From a checkpoint of a small mixture-of-experts model trained on Wikipedia.
Experts: 64 squared ReLU neurons an expert, 6 picks a token.
Below are experts of layer 8 (counted from 0) of a mixture-of-experts language model. Rows are named router (the router's row for the expert), up (a neuron's input weights, with its number) and show model dimensions 0-127. Each number is 128 + 24 x the weight over its row's rms, rounded and kept within 0 to 255. Numbers have three digits each.
After each expert's rows: a language model's description of what the expert responds to. This comes from a sample of Wikipedia text that the model never trained on.

# expert 24
router:136118098146087066114120106103144145122127145112158133104145154138156118120110129132117152128101167120126115127153086116098144125134104088136103156127099098112133123136103180175125132088120188102134096093101139135165103148141096092134122121106131128093159143124130151115098131153108104162160166144116162154120103125146144114096134063141148107113111108147136118117155188139135132148086
up1:149141157147144118096115098150106122083117130104155098100141153192170122138131172136143155130125128149070147108115174126106121137119112150156149136129113149141138105152115125161135137089107133137136108106096137092119058136122111109057127138126107138165128121115145120120170104128107133104107115128148124140127118165099117154081151113129153152113138135119086062127113097149112116166130
up2:149116141197111100147137113151121085057122140140137164129089112152174173118125128116139142138138098145108135118138091103137145152109169151146127147138144130080105122162161096154119068126097073105110132116125125123116108137138095094120100108153108083114146119152141096122130125121119113144111168141134169136160131108105139118099129119092140120090100120111107156105119126141111155164101
up3:123128102106143116140140094117130151124120109126140126131145148102173197127126099111156109141083123120119131097117095136115132118113108114150094129103136090142132120121138129152148140098060153103114104119105132135146121109131090121138126114172115081160138157088120133114172138117114131168155140139111102164114086101136131112142102114182145126146112171135081110146144161156125196176120
up4:143141115125103112175134086113126162107125136125167088149151098112134163110112122097120055114153124106125148120139088132173158087075108167102130141118150136109138144118146125126181075139142109124156151158086144156132166147127118148095131127083086125134117159146108135139093155170133155114155139141138161160145107114148161160133111124104134128134097140150172121110120140131125113134117
up5:143111123173161148182122137121114094104073106153146096140127130140178146134139130109151146096094137130144132123130111098138138111125145127124134141108153158092123120127084102122159178120095179128134134087127105129095096138144154119099141144157118128165097147121142144135130100126165128151075099152135132135121149140076121133097159105111136086145151102148155086115112085144091119109174
up6:124135120096119147138093100135157123130119143144119109092113148141165120111137125118105121141124140128165136072108084126141130158149098133181120168112076117147133089128135113101079146130120094107173151127138148104147122099126138173124153139163085160099148119147132115094113071115166111140145095089108162136162110086111124099160103103151141141132123153112153142130128184125105147149111
up7:129133113173122138118122120094129143092132145121116121136122181177137121138115140160098069107125133168068133084109135114119122117119094154124132070120148104135160166093154095132128102144125128104162087147141142149144161150127136153125124150125148118088151163123154109117115119165140126129156156171088152178124146153111123158088107140125117129149078123132147112145147128102101122078116
up8:100163163153158114144087082091115109123118116089183095066099123138130111131141137085091114169128114151154100125154142106166134107128142125141133097126137182100096147141179091112144132099107125137083131117118133159141128130114160111135104118127139123133142145153126154129129131110146106161130116119122184121113132126068118104102133117098131105138084138147133122071132115120099142095126
up9:095136144143108120171125144136177137082141101124138112170142112130116150154136125146112157097131118131125124138130150126138135114128099134160123090137129151111146139080110105136118084179109140121094081148121148136117115146135110080153120101115186145163112124109107123145135159097118104121122152116126127049092138131135158117114104135115109141139050146099107159144117117188105156137115
up10:141093117126114098143130097141089103126128089105122132132131131135187168132161144125115149143051151138118121110139144118125208124114148139121092137101124128104117122127158179107125108126133122088145122088081106109130098128175129106113148129099125162158156115135099103095081157104109142120108133141109156098154110111124118138112108104177117144160126143184123139110140110132120157140133
up11:128090116152164118142128153148115121171157118133197146132144150135156082099107141149119153131156113132128111170128147127132141107158081106108139155104107133159140190108086137153127148130122136109126104159132126146111106093119177117145113114131178113131120117154156130122130090130115100140134166161114112118161185152132110153092105139170134124102110099116095081107105101106137118094139
up12:163130138121125154143069098147156119129103138104160142143092164122166145096133133163121178095102119135144158093150133145093163134120087097130131106093126120112093126177124147121160127117079103156121121108089141115116112161142122124118153151122159103131092144141127149153095143112141108140132121119117156174158117138152173126112123079097122121145152114084104104153132086101118126088097
It responds to: Year leading digits. Leading and middle digits of years and other numbers, especially the first 1 or 2 in 1997 or 2012.

# expert 8
router:133134105132109111097118143123149106115127160118226134116150151148108157137160101094153120121129156152094103113149146093116146111121117098143100155100105113105140121088135143119141132097086172115152116153136167143188136106134129126097134139142147132091158147081118093122120144150141138142146139137125133089126132097137154133109101086147130125091126129074139116109108146109123154155070
up1:092136098110142149136107136152153134125140122128157166150116173132097129148092141106116108123126149140150098074180099115104130161134113086174142121131081165155159104111113171156131154119080120106129144101108149159131136094139135073125150108141138109131161115123095115118096172141116127145168148161156142137119165116124116135139141139151175103130138105103139113142179164106118151143153
up2:149110182119117128132114126119155106131120144134111114154160153114119105100148115123128114142112127112132126098141131141175135103115112126118101133104060090121116152091087121122104124112154140219153115140101126141123142108088164149129141135153118151117101129105162142134134099096103189164167124151148076167144135104148118127111121128119113126139112152103138117157110162137141162190147
up3:108106174131115122158162122148121105116142115168138126154139160152152175096127130117134148125143122109124125123073086085115142127091124113156162132134130140173129132161172180137164110128112123105142120123139175165164124136129139100159128135130132095117158135094160107133116100124147185118095150158163131080115123171123156125117171114149131141157110167127119116082114133174128153137118
up4:158153128116155118141137087132154103120134145126147123151151153116166100095090136111142100140122150135132099078106106129121112111125110124190140148077106114094144142101143134143079108080147137149156137169145129132115114114145131144141110136129078080148115158108139138163121156168106124113133127131149104152196112169097153099080137117145125102098137145124094116098117119109080118105123
up5:123137156109111108119126124105099112101110158107186152131114112121148157085123120116120150084132145136147101152157102116123127117129127103134132146064117080083127125106103117127086126114138174114133087134110126140126150112144142100147117084157106106151162138088166087101136115119137167140114122148119138149131120131175117106092134119142132081104152181136146116148110106097163127180081
up6:157141097111111130158102169149091176111152128121150124122168147145116139104147095141054140145120135123135123106116113148153114124091071143113105142120136133161123101097130135107126084110105132112122106170135163140147131105107116129120161148134129110138122110111102119130099100151156186144105154141120093098166154122153137142117056121136117143100160115098156116118095181143120158154128
up7:220082122071072165135119122141128119128108123159143137097145154121135138173115147152143135142112152138098159135147127132137166100106103144124155123160140093167108137111166146128101119146154123168144102108117152144148140126155154127109127123101102140116149119090151099092124144160143142137155138123133126166088120131106152177144115142131121144111112164138087099139114155154084127136106
up8:108088155088169148146128145142134167095082100122149126072098135119121112109104106132144134110154131116109151122116113116109171108148102132140093151130117109139107134143138089120174119076111120132126083157096128157125093137132124116120127133119160146117128113130113120123114131142133106108129128095141186158121134109167143140117096117146156080092148111060135135087127196140115162134093
up9:154099111117113118127118162124139176090160147131170116142095100152134135116162134181108064148138134097121121127116139136129150170119128100078142149085147126147114153132121110138151100119100141120068142159126124158133120135095150129090123128138147084152108140102126124170105173122115123178094118138142183140151127115152169123112165132165104098158137151117113106145111115141140134091116
up10:134115114116100140138120175167142107112137123084139149192120158143165151122120094092133154139127109162146134157136138164152121147121107147134109153100125129137175148139174122161113092144054112112095114095154143145150146099143112131132154113112150121164093147110101120104135143129090137139142163159147155132142152131110140138113140115120107084148110122112098108149103168106057138123127
up11:096137127124111135158078129119134119134127130110181121140127115109133124107156107078078184116161130141120123122193094120125119132085093140107091086110123085168108176099110176140128096170144125090148152092137098146145146126104157099121135153111112141149125159141114139147114143112127111185116164103152125125152137136133140094121137126133144105164108109121119130141144106122101116141081
up12:155113096099105131129118088130137105134118141161146154140149137118176114147145132176105102132101148124115125143124113092100113107088124117119141128139105136143111129119142149131089089140105115139150141093121123139146132117111138143104114119088099107106124167116157097099147140170102129103154128115187164172143100133139159179121098110120117127079090157126080119099093160200119133100105
It responds to: Wikipedia section headings. The == and === markers, heading words like Biography, History, Life, Description, and line breaks around section headers.

# expert 29
router:119092123139151091100130088132115128150122138094180126130134187125158113141131128109155142137093154116151106144163125149113113104123092110139095117085098126089165149120085125162126104093090149105100128100139156127154127115164158108099129146139134070093145137112142138147137135173100100129146177133099129141113178103166151158095102096116116112145105130146112123154122148153128105146108
up0:113137145105142170159128113129175158122123092154091158103081110138170098125069125118117134142152142101156095109115132105063157118111134115107123151133092141124139090110120114141129149098110131153125118102156124143130158107125183135122112134125114123138151172125106109148141110119160162111152133118138164138085142126154180083124088103087143073148107153125100125130163127160140128124118
up1:132145111115131116149106137153101161122134115146137144133083148152093084146111149109141172139184127132116120131147079128113125085113133139133104126117117153150128130159138114155167121130121130125120137186178202078161161100121129109126100144121094079139128129130120158096076173157109130106110117091110134121110140114117140107167120122117126062113126158126119144136144142149145117149095
up2:114114139121200126144146112119137127123137155130135145103123112162117130116096179122156120136096147105128130135158112103131150109134103093131131182129146109103163132138097170135095138075100159099137164107144151143167138137107113107134125136094129141130198111150109152149149130179130109145149163121115111088101096092159110129089089107153134134137121109125159108112134102150113123068140
up3:135121119140105119105148129177107133126154133107166108152089169111100124149108155131127096160126158131130073147117155109068110123150085091154123145117099115112154147107147139127121135124112148115142128119113134157113131112102141115107089143135138094108128159108133148115124104134134163096141139162150134187130151098063151169147130128100109087111064152154097121131108166096157116148117
up4:120103101125139185147111109118159159156090109102144165115166127134190119113129139131145139126111176135105086119135131168113135100110144129121112084121104114136129107163105152123121130105121129146131095097157151154123057108156139153126142146068179115088141155116119101143138104153137119110188115134176116119144168131168146116117129110131122126093126095122153144143129127132133147124090
up5:126126128108130095150062147082098127115145145108182141131162112122131100088144151135139100119156153119164158153161127090097141079103104093126089135120125112097159171112121150191102142122134161111106089131127116100126147117135125083123113133098142106111114120165130138136111103152138102116154171108134112142146106121173161138074123089118155129100139125140125121130132095126116098118154
up6:144095145134123127137105094133158164136098156082145133149122188125164138109115122096118118146070114150164110115133126104086117143122061133166102149062146128113171188144104156151143110116105147121117130148134146140151123149149137164131146173151133125103101148110118108153128123173136089129157126139109104122115127104142157124113136110122109151104134122077085127116119130092135154128142
up7:137092159193139136171171139131129146131144128132131179151133119159133104158168131163161158147130116136141125129095130112094176172164138103109108100126066133124149121157128124136152131108132120129121114147147140175125175120116113160119079121171126092141181117105149115115095132160130114127113126168113142103137173140162132106105102126095132109120131131120137171130103157144094150118117
up8:113126130141146120134129103097099138150126121091146135133135133123174101107103155154162140112090126119141163143157101118124153135139081125157109108111124078119133137120112171125105119090100126122094143084101168153126146135168132072083113132126109144139153109109104143090086110146087123143137173162117141112095129083160142171065108099108158131125126157135108094136126143117108111113152
up9:146133142170132100141112161154123129134112175126151134126149174114134134135155127066129159172109140138132113158123144175141155138173128130114125099115080141092143141095107113139160134191118115151119066118153142141131121149146153129166161139155119100091134143111156117120093145125109131169135169147111135089110104102150128171115144121125106147116161084095099152143124141107118167126122
up10:132104112144140109133156120151093091110098115119109123114121172100131164111114121140105121102073123132104145133090135086070125109114110086156090127117106166087106175096121111130148139161097160160093161137168159142143150130134109113123117125123152153111144094134094132158111136162093123120102146125136093147116112132121135085092158114175130109091088128146130150121101138160130138172123
up11:093111110129168116132128118114138155135107092092159161154129121141131109132180142126142139169090175100131126120122102189121133129163148115112128094053106153093142145122083146132134121070108141114141108118143136162119153107122114143123148125097157093111179137136116119102142137122120104165175154101171129106183151131153122139128157098123146120158123114111123122158123112090105119136129
It responds to: Mid-word fragments, digits. Inner word pieces and year digits, such as Exterior, Least Concern, Christchurch, and the first digit of years like 1978.

# expert 30
router:136154106132127084129139141137110120103118141143135107130174167165142141119144120103095111152080148116102086126138112179146121088106108086129132163123152158092140099128152149136146119128093149146140122128112181132130076119139125108123152149108067112102137164132113096109107126141154107138110171119083157110113139119133161168092101078156102108086128130117137109137116142151114107097093
up0:168113123136135081117148136106120107107059099105132123141106114131098167088126135087148128142122156129102157137108126144119121112137121124078115142135126144101134132107166169154112089143064124102142135125122134148172128105142131105103128124091118123121132172143142163108111093128118165114078151108120163083095156104132145126137125130136165109090137110159116074155140165136125111134079
up1:178101129163142090134150094109167088152144095104191144134165141120129144087111113134121125136129141098085149103149127154147137099148094112117089171113143168168120143140103150129168115126103140130198140127151123122123091104110167108130117116135149131119122146102120111118119100102108100159108108074103164087127109121139150130099119145151113095132145115112135133130137116148147168123165
up2:141125116120095099141124090087167126134149162150123156163075100098159127119144118172110125172122151111152133080127144135106140141106117161128182087147123095125094180083155090123122139126094160150143138151099150113120133157129160128127110131089119092163113107084178125086105111114111157133127137144116102148136155122091125166126138109159137109103109117110113149114104136138121111111121
up3:144130105120118098151134147138155147117152113145137157106111127141122155137113117120130147139170200119110189102176121143129152134099110134156072119130131106163160109137115136134150109107130149116135121136130209127126138136163064132154156101138107134103124111128162134117092131137198128165125119149106150146149110159135152149160111122119119106090143069095130127144122135143095144127128
up4:141117132126121154171126149153134156109135141070125146152153113143144096126146126091162158134121119077115129115093128097119121118124122108136104107112097113165167165097173102179130145146133153163078081160140158143133089136106151124100106154113078103112141090141134147140145120143138131111147148166124135126080139127136163153144115095145103141133125152102129160152180153104158102121106
up5:157145119146086128100123116118161154098151139135118128169127097160115152106167068102134101138108170152116092126112119130137156138105124141111101109098124144103146139084139113148186113138128111151156166164147135134135098131082191128122128132113135141102123187114154099131130171088124089120145097153161148164132126100137127124113102139115111098114095106124112166115172125142149108139106
up6:125131110132162137125119108112122171111119157090169125134132135149132134148156117137105154131103137144136137138128169153129099091070102092180112090130126092124161104132123117136122121144112141117123123124138118153127100106112123069123157143100155140094141123154134107097121110184125116146091156119104147165154097124136186121077120103162138111076156112153134089132102149165118081113095
up7:137112071134123112132114113103147129109124156135136186124132100128118117113143141159100110128122166139174174138123125150124117116092118135099127147134127100129163180094138158140090106112104165123129133124105143124143124163136137140125128115096111093142125114093208121125127148163157133148163127093072075119153140097125106113109140096133122069103113076095123132116101154145132131111149
up8:133151137118158069139134128168138124116121135103173120143146148124120152155149165144119133171140127098114105128174136163112121100100101128180111147141126139137172097157114159103140144085116107155131125123111208142080120131144069140136121132130096150122118122110107129154117118181146128184108126115142115127140089166104136138124111111148141102097140094116135110139094170149115112130102
up9:129134107143143110113082086112121142142132175156136141132115111121113100144166134123121154121104141132169138120125138136111126100111129138121148110124144109105164140112166126173080087171078128133158149127132138158127113171129123117138110119081108130122137154132148117119109125195104104142158113097072148142147120129112145128044097083181144130132134152104107112129112160167146138112130
up10:116088078172130125166113130094155128100111158156158134136126112111133167111101126112133116152084183153090129140107141121131143149122126127163126138133123073090193120146160106136122117141121109073129130122092181126163152148140132124108132107095120139129131141098143118107106155150135143115124190143090162114137120110163123165148125121084128138079120108108115120109131154125092105119112
up11:159114098097095103137107131135145146115148108144133161110109139142170108145138119137103119115110141135119179130160140143118139145112142146121100137148131081106133093117105145103165105117120144104143079130114161199150161165078112184115117149138123123145118122091105130121111103090139104164150182124083089106110093139147100113148128111105109122123097111167089125102124118129090101109127
It responds to: Final year digits, plurals. Last digits of years and numbers in dates and tables, plus plural nouns like men and students, and clause openers like However.

# expert 39
router:144141098132110078110132103142112125087088121109165137124164134171118148112102132115097099113103161130108146128124100091109139112118108108109107176151121110089167161096140147176121122094099141165136082083089149133120100115163151128073121148110145143117161152104128105088108150111153128156161157150136183129139102099127132120100100078125124131122115112100139139108118138148116129137117
up1:153106118094153115130120115119114092141103123127159127117120097109149151140137124126111083091116110134083141129139075122163129134151143158199118146120118115158112138101101133167149176127151170116120080126107174160110135131081149123108138146135127141151128114151088113111080139136152153118153096143085141147129068159144107125121127125154123161137140124124155113130128183136101164168113
up2:120163115107126138163120118149123129082112115129117173134126140136192145104116138111096121107128128140112131116158093095111098122126149091134106171139063114121153154092102123125119146109115169159196111108084130147133134117157128082108104147113127159121115139102136148138131084091174118168159116142135181130112093118124146114090119112095129078161112109135128111120139114144095136124123
up3:146136153098157138169122113155128145128120140101111159171124138099155081118135108128137113119126105149107126078123096135094139094149156147154124098114128118141141175107096075109101161124106122157141129129169164117084147119124112123108150157089095103132120143147113130128114192119174110106139143087137166132104167124157142096105091110137167100124106153129125153147158153163144144114104
up4:148094166104147134102118092076133138149081140184128142140162136196154095109099129107070137120141150130123138154139113130100125106161138145127121114129119144083134150162099166142079116159117137138161147148111107087115125143122094147090152141141120146090130154134149166124082107118129105106155124128103163145136163153094088158130125121100096140113114119131126152129141129133106130108165
up5:172134101166133138140089157132126075122145121118107117125140134117099161122105112069110107140104138103168104127111122108106080118095127070146145148147112105115190122115141138134072128139095148102146108120107113145163149152097153076124114132099137105128183150115120143152140152147128132142095161133134124132138184139125154151122103105115116126118099154091143131147100167123170125119114
up6:155110099087127108160134072104100128106074083127141148130165150175164127095133135091077121095120132138103138138117122135096128132110138128095121114131119105078145118115089128133115112092102119125156129095136136145147126133140134160101119104122126153145130139161167174120160142132160130147175138170096149127161179159150142110114114108109129118195109139153126127123146106115118115131088
up7:142167089140182183104107068105117138122113134126131177113120119147158168067127168137127115108106133145108140121132135144151123090152119097129131146140142133144109122159121123127123098134126169127104127146117151121133143145068127146120179165112114110114106193141109139100102126121123173102137160115149121113143115106153120169138110147102164137100138111136089163090115120134104138137169
up8:147131151121119093154141117114099105073098123135162123146125143126160165114136108124132144119095145145136104116181101093121167145120139130108131137141145116087119158102145136119178143128102159113153135084114133098131107169158074109123104121109141123076141154152113132095112177102141116135137133095112167087066107094144114133094157122172146133131101144169151123114089122130128145144110
up9:157143126157101160153152124175133140136150144166124080097125119156160145090157118146175119129111114152129071121098134188128111167082100136144112153141141141154119103124149078147104136115140137124130086131104161161128136142149117119074116131127122128141105126109133128132114125101117127165111124173145142053168118155120126115106141127117151146168099123130088146117140176146149131128115
up10:165114125123133153137144157172133137125092131163090150077134119157086173119149127110096092108144108153123125138091158114099142143138138101134072139132096098123113111142086103137137134112098136140162085124126150141113134087106078157129148144150145096140118129104138103132141143100146110146110079124145131097127122087156176129088117110144138110122159161117091154076132129170113149113127
up11:176145135134150126149168133165159118115129137150159121153089131117086126093084119107110129130158101158122087149089132141099173113135106147112089082141115163156133176135107080110111139129109136102133118102118145159126116121134075103154135118124104128090115116093177174103146173136155136132115131142121133117151161151131112129118116103132158143153116165100124143110122184122118107086119
up12:081167138112141123138091155084143119144081107091173140138155132158146146138144134112105147134128115113137142144135171169103117072119118079112132119127125098129164157124152125104135147117068121106088125126121132136125141110154147102143152163129112108121101133129134115124093138130152091121127138132153096115102142093155172108139076122097114112148141091150186099086114159141127135170152
It responds to: Digits and word-start fragments. Digits in years and measurements, plus opening fragments of words split mid-stem, as in mut-ual, col-lateral, s-apiens, cho-ke.

# expert 41
router:130152102170091138157137101107137091095124136129144098090136173152116094156128144139129133125126114144138122096130125149134184136108081118154153081109108130134116122104139114152157134149136136163152096131110181150130108109117137135116110119125108115132142153119132100121124162163185140133154143099085173121134189098105129173129118095144136109117078110104163111085092122147106145141098
up1:172124122121112155130123128118111137119131167157109176110155158106167144122115147124171107110135141081126118118126125132124155136156095115072122115136139143137085150120103136163168128130152144176086099115136151146176122143120134137112160153139125150168158161084121123153113065131136142139141144159116130131128149092107135125151108105124153094122133124119198111133111090101101176108166
up2:139098121142116114158102104141135120143131116114138125148113127133139134085117088094084157165142139135131149139182137128086135138154133151107121144109059138142131122161114170138150155112104183183153125098180122137109103119123133105127125138135166109129123125085176140153103090122125128156148130130145131146122122097087125150114162118122147052169129147138138122091108157121081116122139
up3:170092096116130124125117146128144123120101146128111120163106106116138163103106091107135103098074130126127145129114139119079097154148127157088131144123121098129157154139139129180154080164103147147108149152102154159140094119113173126133155133107168067152152138113137148129143157125157150094091182110150160133125125117118159141107163116104148129136109121131137116118104133120078134086089
up4:104132133098088104149133123128140129130140147156156124139132116142124153101167195088137101115138139134150114121082139080078162113133161095118158124071114146093141115165155177113150124121128128137143106123151135102103111074096140147125116137140121135135171148098134129159109101139126131149142128120115175170140145113174095129133159118179128116137115122159131139121164111146085080119116
up5:144126079140090061143130126146145121110120147123146184113124100131140125108110150103132128156111137204105118170127133126132148092108123096140157124168095100099118142105126151109096111093163108134100115132110129125054155123133157133134131153092167145133108118123186150154123141163118110169128142126125108149132151157137125144152091109106093141140122142145119146114120100159118084135140
up6:141132164131108099100090113134138109136075136160135150109137155130132169088134111106104136190084131135107105132169104098075162120122114106112116133099116109093150123161130117137090109091126161113142118117133161117095105132111090118121115159127099126121191144118125147133110129148115158142121198151149143108129138082161146134134128079176096086104126129119105123132129132142127136127115
up7:126135160132127096125122136109116071110128185125133118092126118165139099056117131139125100149143123163096142134112122124121112133144048123173130101090131080104111131135078113146122126113135146121126136087108096105155109077111129140127109133104113166166128148163131117121107135174121140139141117120106132146098127158136094143151164116073123148120146149070147111151137147126131129130115
up8:161129108146159138129126133090105148132145138159102099094143114157139101164141179136110130147138160114151119099207132134121157068123123165104141072130116109150145097115132141155141133153145171141129147128146147124145163133127151152121129136145150163163142122130108160127119129134133144136157128125146125147180131097126118153188082120158146110120153099112086165100118101115148079137141
up9:126177119132126056091139137126105178118155157171127149119152148128170149123119102130106099136093152126140135115171149130131120129100106143117100134129129082149112114133107126120103123086136171099162128153087119150155154140091163185116164125140131173111124124119143112146121083140108147160146113174106125146162163136093154154140110128138145166110125127107153138117175134112130103133145
up10:124089143173160115137123111132113103115128095145117128062117133100140123106118125099155132164118147155107113102114124091071135139125149124133163120132123158077090135164138127179125121130097139086145094113127124172147137117138126106155112121143110158128109151123188114118146096112150162118095090181094149139094103107142121087152114109130117150116122176147092115131126142156147106117095
up11:166110172123112083144133117141123092056124155148135105093135138139137071125112111126112124120147127167092137086141112133127146156104106132104143131124119097154082154129167116110072132092135115147159100130087147114150123108122113145135148107129125119158154123165147133111127140121138138116126101127085140110125133123095147126102106123168121143143163147081124106106125169097189112167087
up12:124141131127120116155151167118150180160154144101133149124151116102152114108102128137154154113137133088166123124170137127104123128115125123141099140124132114131160133145151120107134176161149116133165121124178123102076154157129112119115084119183102152106120168149157144138143163151080094167124163133106101151195127160163128121163140117145120096145124087112158130095151154116132156126145
It responds to: Place and institution nouns. Head nouns closing names or noun phrases, such as Street, School, County, district, area, Committee, Medal.

# expert 21
router:166123101137137113125128104134107126090099131129169120108122144135153141121139137143105095140115146153089113140150082138097151146148106094155128143123093149121131150081160124158123123122151170137146134128101155106105102128097159092102089185099119108109192143098156133133101146132126146124151138107128153123116144100148158128115110061120140097136148109102123108126098180114103166168082
up0:109161141142116138153120112167159115137119115118099109104132163161150106100139147125144162189109105105127177095125116163166143121080117158117132120065151101161138144158114116086127141133124108172149121110128159170149112111123129140072136100144077138127109161141069126138098090130114131130137114105096138101133115140125154162136133115125121110125084156073137134145124140128125140159116
up1:134103144102133141148125106152147141129149145117164116110125165163070100142105139144098143105136135099159121124107125099106146107125114077109109083128126118103113128107137132117088173143123135192153151135126122164114174142111140155127109101087157072146110128113098127135099165162107149139094114122084106156139114141149097126144134119107120103139120108144157133095124104109170058125159
up2:110140147181129145136112125129152118135132151141139144109159136124103115130111137140121133120109138119151115115152134184170172127090116129130102103107110111111131125121132140131150108118107126135157085107084162150152135115153055127057127139122116106110077115115117138117135123164118124168126127158152148145169092157125156107134121077137112109134074122087132186141129139173096122086130
up3:095082127171132136116112156154116141084151113151147141106103127121091145090096100109139113110150150154123126127157138102118126114105127122140158135153141155157130126151165112132112128109100148128197137125152132117161135130103158131081174103155140119126166137139108126149145121127102159137189169130073164115152124113096126101136131136166172140147113129148191103170130140116108151110146
up4:157094135136147114137092127161123179121141138130095110155106167118138124145126141103097112150125112097125115110095142137141100086090126130132136100098130139153131122141126118108088109098107106115171130153106154160145150100135123147159116138133148122130169154152088165140109145161159107131156189149127101156149147086135148102178106120169120153135115159100200153155114122132141139092150
up5:127126135130113118113086167102108151134142111104136138105103113142117148122163152141069107141113105128118134113127156112149088123129155151179163145148159141120137107113138157080147073111115127169100070070121144126147103099101126142148142127128126113090170139140137113132062139139158128143157151121170093129132135122101137117123130115106139109106125094180152121069110135116125132127166
up6:155140093139160092134128159144171094160134150182127108124145110149097151084116152102168143101145131134118159135164086085156091117134129121128126141145160158171152147096129115118094153146134081155093135142119154133116110127174094105148141120109096129130146116157112136132089121169134139147121120075167091121161141111130109095134200118128158142123119133126133132141127106139151152122146
up7:119135159087103178135145154159141122122110115145148137126123157136103136100108094116132121147132097167150091139113149116146109127100123107153127135103120117094143148160152154161118190119086107129121128135153161150147116071131118108121149144140076111153090145142106061144144127130121157170103121131131150139125159126076156150109124154139145094097094140085167145159131135156129145158098
up8:166110141077100149141096160127139164171141142116130141098123158107115101136151141116138097181096144150116100145126090140155172151122123117119115109099158162089105134142098123100142150091107116123085125060128123120136125128080150148111140160121131165155137113112128125098115119116128128157125135130138136129133136142151098119148106099106129147100119091129099158198129097186140088134142
up9:150111146128096125116116187160138142148124135096173146149119097096096152113190132128142129163131091134161080114148135196122112175118107139122132156159144097168104097119123101107147149104126095132120134118129150120141130155112135128118128112121076141154111132143135133127158137144108114157098109133121102058116181106125138113138121142117131120121096155066097121138086133138109115117137
up10:144099162105136121134063139167152146125158135134146146103124164125123161114088106105118138124120113106141144091137151157087145096108141167142130143123104094139122138103071141119141158081134146101130123075135166158125128146166128129116125119105122100106085155120081106149157147119112098152141158124090122182130108143166164137137123122143123140133115143104138123086185091126136164118124
up11:144143113091130137127082128125132161151108146143111130111135099142136163141121114117108126128124166121111112121108161150175136058124151149160122115122151112134126107161117131090084115147123158102162081130163117125133116123137122156090144144117119148094145163109108117128123138098174153149145130141101126143146107129178152132155123147078140172103119098144182177106166177154124119086104
It responds to: Lone space tokens. Bare space tokens after table pipes, colons or articles, before numbers or words, as in | 4, code: 1316, an able.

# expert 10
router:131127107128100102151086130121121113128080127165175103101160164136156136117125167120108144154096129148095085111108105136087159140091101122101115132127159100143183144120152137174124109115109132172146105127124177156171125143101143145154137127113123163121154174086123109115106151129159129133176176091125172138119139126118155136120119098143123130092146139118104129125108158151115122168112
up1:085144103120198094149083127125160147138156140099159134166124156138123169104141128125100153162104119164097111101159119115108132111139162112130121117116175118132140090162110152135140157150114155145156141127094173115160097138118150127162139112143179135162133158107101126154149155093135145128168138146160149159140109139116134140138126108123120125154133111087134115103078093108149159098108
up2:162183104107158096076091128138164174124167155104101174145178141148090130117121128170112127135096117121156161160133134183100122100140106139113149145152158108180137138144160117163062129155152145116121114154160137114165135144110094110125136137121117119138134106093151152121100129154123114155157153148127144122121115097155115160112116116162144119130129095116103134105118143123128144129152
up3:124114120101104133117094117146115152140109147130104127133120152126109104106153137121152126134117126086115104110161132168130138132107110131123154162100078104104154144063133175132111163093068142079142143111096142140174121086114105151151134132132133053115141112125182123157152129139120152122134181160144092140138136140110112103087122117155117114093119115143102095139105095120138119151140
up4:152152114112129160165122122096129137104113108175150128137084155162116153137143153121117098163077115134167152144159084104090101111131126071130101144151148125133158106137126156161148070127093108107147094159122182138131116117126128098156089129121133105116130129119105115113092152158122132162151130110149130167117123105106107159143131131145147111107140128152155128121140162117152170161071
up5:125126123163101135120143151125159109111128107090163089161125194131122138075127114157132172126121127103114110140131174125105140160086088133149120108119123105144169127089143122140106091137111122170125132130168162087105109144148152149097110153109149082093175160098124103125147149124103168129118131132143117146163139088129132110150135115096102107152114168089105153094124144126134139157126
up6:150132116113121115143106080130147123150128130124148151113160126127139163109161124124135157104117113082150086111155086106138120140078143134178107151091131112134150100138138150104114093123129131076163108102124117107082132089127120124133125119158104097159134086139145109164131094131142111203121142156154097124129135141113143128051137109129134121166147144133088099102138123163121122148163
up7:102101110138154131108090177139115147113098125119122154099149150177132126100175089127136094159143125129171153111174098136112140139142128128157135154118151105167170167117130105134087102127103127121126144138136156121130127122111089143129158137145142105174119097142170106096122096118161104131148160125149083105141119081132110158094108114075137108107150115109093134109151111118122152075148
up8:106134067133092096159093117142143111102120128154129127083133095140131130139133101128065105135150160163098137147152126144125128126074138141109089120122143111147140080128128182135133080135100132167163178149110165122168176133108098149149136117153112104153124152096136106121074164135138158147130181118152108158118129117129110142143145116123111114110126126121134156123107125138133173143122
up9:145107090113116118173136100148165107107163149134154133115189118131169141135132119111153129125103134107132107169139123119124128077099154134118063135154118093132168168138151119143150129126119117147094138118077158123132110188130123132123129123132144133166106123083136130140099152111134101113147181093143122122118137143156110152117167121114122101118147122071135134139111134155101157194110
up10:141122151136118134114099128135122087092157164117083163156137193110113124103141121103108160158143128126110090136118143141105163083125125133102107118107149177131095107161128113119124126165105132109125089125173104160130140147144113145094135135123124150128124155114170139109158151109110182202149111156102140102165110116129142104126122124116117109113126149096078171101116134149128129109085
up11:107091166124111112128084164112151135053166147155148176084129131136148133101092162138107159121156160128131102175162143172143151094118109125102136134096144140124157104129122114139145132115103125148136103106147126137095097164126138152146152149116164114142124126153067141098136097115129137139147128137090140136130127102091157125109146115142127102169145171129142106138113084154092112101138
up12:102177106122119106152109112103136135097130116136118096120143137138099130109106161140124125131106113098138107097125115145078185119124066142126134158112057116146168110134166124149080137121110166105118113134090175145138151103114145153137142137116080078124155107132180083125137101116122116127147106156098139153160107137126166159148134131154137136099094126121121102127106127095145119146106
It responds to: Work and topic nouns. Pronouns it/this and head nouns after "the" or "his" naming a work or entity, such as album, film, game, version.